config.toml
hidden_size = 160
d_shared_expert = 0
router_score = "softmax"
routed_scale = 1.41
balance_bias = false
optimizer = "muon_variant"
Below are experts of layer 4 (counted from 0) of a mixture-of-experts language model. Rows are named up (a neuron's input weights, with its number) and show model dimensions 0-159. Each number is 200 + 20 x the weight over its row's rms, rounded and kept within 0 to 999.
Before each expert's rows: a language model's description of what the expert responds to. This comes from a sample of Wikipedia text that the model never trained on.

# expert 2
It responds to: Paragraph breaks and sentence-end spaces before new sections, plus film, album, song, published, wrote in entertainment articles, e.g. "rated the film".
up0,176,207,146,224,198,160,200,177,207,183,176,198,199,188,245,215,204,240,175,193,231,180,216,165,194,229,218,225,219,185,210,187,212,222,210,184,224,219,191,226,203,192,217,183,187,178,194,187,200,246,198,190,217,254,248,179,184,230,199,208,216,208,204,183,191,193,185,165,161,182,184,219,184,173,234,205,192,204,226,205,188,212,208,196,202,221,198,219,172,181,211,184,194,212,182,183,200,182,199,192,180,182,210,199,174,197,170,190,187,206,187,198,203,180,218,203,181,231,213,199,231,202,193,211,233,167,215,160,205,191,222,230,200,187,205,184,200,219,203,224,155,207,190,222,195,220,204,160,174,190,174,203,209,206,238,204,181,191,188,198

# expert 6
It responds to: Single line breaks ending table rows and infobox lines, e.g. after Census | Pop. headers, "- Genre: Rock", before "- Length".
up0,212,178,201,237,240,196,216,196,221,212,145,216,198,188,197,187,201,182,248,175,189,198,216,226,203,192,197,193,214,224,218,218,205,180,185,185,204,198,221,195,243,165,220,246,198,211,182,199,220,188,226,184,207,176,204,203,239,216,208,229,211,206,197,209,222,209,193,184,175,235,175,201,221,161,185,219,231,186,207,211,193,197,206,221,168,186,183,217,213,227,204,192,218,207,194,197,212,208,177,179,199,186,202,204,184,189,152,190,196,200,209,166,225,191,211,184,174,224,182,168,203,202,213,228,211,212,176,221,207,188,203,197,201,157,174,150,170,189,193,219,164,151,178,176,176,195,199,186,207,194,217,226,223,188,198,187,229,202,179,198

# expert 1
It responds to: Middle and suffix pieces of long, often Latinate words in scientific or general prose, such as splic(ing), facil(ity), observ(ation), ab-nor-mal.
up0,194,177,173,212,226,200,248,194,193,213,174,239,217,204,204,211,205,217,233,199,176,205,212,203,196,202,234,194,211,210,173,200,203,221,208,208,212,171,188,229,219,162,190,185,210,195,201,228,171,202,240,194,178,173,232,192,176,172,207,182,197,213,208,238,164,186,209,207,189,180,188,215,228,228,238,208,213,221,178,206,196,212,172,187,209,187,200,167,157,245,206,225,212,162,195,207,222,192,209,205,186,214,192,195,213,226,227,197,202,189,258,181,175,209,195,203,188,193,178,224,219,221,183,183,187,183,167,218,211,194,224,218,212,212,220,213,227,179,178,205,181,182,190,214,199,177,172,212,209,178,214,240,164,212,186,210,196,187,200,235

# expert 21
It responds to: Final pieces of foreign proper names and places, especially Slavic, German and Spanish, such as -burg, -ville, -shire, -ova, -ia.
up0,178,178,163,232,189,209,206,196,182,186,219,195,203,200,158,210,204,173,206,201,217,195,179,147,190,230,192,184,203,239,177,220,191,174,191,196,230,164,222,188,244,219,235,203,229,230,192,199,208,170,165,194,220,193,181,237,209,194,206,197,206,185,235,211,213,206,185,203,175,194,206,217,182,192,181,217,199,170,211,230,178,222,240,212,174,184,209,202,174,180,211,209,219,176,180,213,226,211,185,239,194,211,174,165,212,205,183,236,197,182,164,213,172,199,207,199,198,188,186,206,213,193,198,204,197,212,194,182,187,249,212,214,237,183,173,228,225,205,229,214,204,209,196,185,190,193,187,158,173,188,194,189,220,176,191,183,214,200,201,218

# expert 23
It responds to: Prepositions and linking words after a head noun or verb, mostly "of" in "one of" and "many of", plus "such as" and including.
up0,213,213,210,154,204,181,189,188,209,178,190,193,214,205,190,166,212,205,236,202,200,167,210,180,202,205,225,197,192,186,205,204,210,241,241,201,160,212,187,198,223,218,188,182,194,203,170,233,247,188,174,217,219,179,199,198,210,231,184,192,210,209,230,185,189,181,190,203,187,209,228,197,206,161,202,224,213,182,196,192,199,212,199,226,228,178,178,221,223,191,228,208,180,193,188,194,194,226,211,158,194,159,246,202,200,209,201,184,209,263,184,178,191,193,180,202,181,183,182,190,202,191,193,202,196,193,204,217,164,198,210,200,177,182,197,222,203,258,212,206,195,218,200,208,220,179,227,169,169,164,193,197,189,168,219,154,184,215,212,205

# expert 34
It responds to: Relatives and demonstratives like which, that, this, who, where, plus mid-word pieces such as Fre-der-ic, Tou-ch-backs, law-suit.
up0,210,226,194,217,207,200,190,181,196,198,205,204,201,177,191,197,201,239,207,188,180,212,241,218,208,213,236,192,197,188,201,178,188,186,196,202,194,196,177,191,167,255,170,190,186,182,215,182,187,193,204,172,217,236,206,222,232,203,196,170,217,220,199,197,212,177,225,189,182,212,190,204,195,189,192,198,184,193,188,191,203,184,191,254,227,215,176,192,204,213,204,169,221,178,188,206,218,190,164,219,152,230,219,229,214,175,152,177,242,184,188,249,167,185,195,193,176,219,187,228,191,192,187,182,178,168,222,203,210,199,187,195,206,196,187,192,147,208,180,237,192,215,208,200,209,226,196,205,226,194,160,221,199,189,238,179,212,206,212,186

# expert 14
It responds to: Latin genus name endings (Tachygon-us, Glaucidi-um), LaTeX pieces like \, {, frac, ordinals "17th", "second", and the/a in science text.
up0,234,248,196,213,228,220,202,204,192,175,215,179,193,170,215,207,204,209,174,231,200,184,209,201,231,234,232,183,240,214,203,206,234,215,180,195,218,218,184,197,229,167,182,184,210,205,177,210,206,190,186,219,198,179,208,200,200,219,152,226,188,191,201,204,186,221,215,197,191,189,153,195,193,220,204,230,202,203,207,224,184,170,202,230,150,252,184,200,182,171,215,172,213,190,218,231,172,191,174,182,195,241,191,169,200,219,207,204,203,198,182,190,199,231,180,178,200,219,200,223,198,207,220,183,195,180,207,205,208,207,187,170,212,198,169,210,216,170,202,208,202,196,206,203,170,171,209,167,169,182,167,193,230,205,224,217,206,205,191,241

# expert 33
It responds to: Pipes and dashes starting table rows or list items, plus quantity words such as several, various, many, other, two.
up0,212,218,186,208,193,201,224,188,178,231,202,205,198,188,245,195,191,185,186,185,209,189,204,188,183,156,208,201,202,206,185,204,190,183,193,205,175,175,162,166,186,201,222,207,237,184,194,185,180,203,181,207,200,177,194,188,160,225,234,229,216,208,201,227,200,193,221,164,182,167,196,196,259,203,236,189,198,199,199,202,202,203,230,215,165,189,190,207,197,190,196,245,187,218,196,175,207,179,238,219,205,210,216,191,196,180,207,174,228,198,194,199,202,230,198,192,204,213,198,212,218,215,171,166,212,201,176,214,239,176,178,161,197,190,236,223,189,212,184,234,150,218,200,224,192,193,210,188,206,204,192,208,182,182,237,253,230,180,201,190

# expert 11
It responds to: The word "the" before a noun phrase, hyphens inside compounds such as government-aided or walkie-talkie, and -ly adverb endings such as newly.
up0,208,163,216,203,209,197,205,212,217,188,231,236,191,179,193,189,213,229,217,196,166,197,198,176,177,226,184,177,184,215,195,210,200,162,208,243,211,224,220,236,208,217,211,183,191,201,199,174,170,206,211,182,215,164,235,201,209,170,228,208,196,221,203,192,185,168,164,213,208,172,200,208,168,202,197,240,224,185,201,214,201,128,199,180,166,221,174,191,187,190,172,201,209,185,212,194,230,211,196,179,181,158,205,220,220,207,229,211,184,213,185,190,185,202,197,193,189,194,177,182,156,181,230,186,185,234,218,183,209,211,184,188,194,230,204,170,179,219,197,170,215,206,217,195,196,211,176,184,209,198,181,226,197,219,224,200,206,222,236,195

# expert 18
It responds to: The after "of", "by", "at", and in, throughout, across, between before places or years, e.g. "of the Belgian League", "in 2005".
up0,192,226,209,209,203,172,197,191,224,168,229,212,199,252,215,178,211,221,215,217,187,192,170,176,175,210,213,225,227,191,224,199,191,203,196,167,208,206,174,188,186,210,171,186,168,214,193,211,199,212,229,184,196,194,181,208,148,255,188,199,202,202,206,187,205,199,217,174,229,184,188,222,215,194,191,184,230,173,182,217,206,197,186,217,165,211,192,247,222,174,209,175,218,180,178,195,212,232,171,197,204,217,218,186,184,179,240,200,242,234,217,250,180,226,215,189,190,220,230,178,192,192,206,221,176,221,206,212,178,212,202,202,204,209,233,237,193,195,209,187,158,197,191,219,231,180,193,214,179,210,210,222,212,202,195,202,187,180,198,196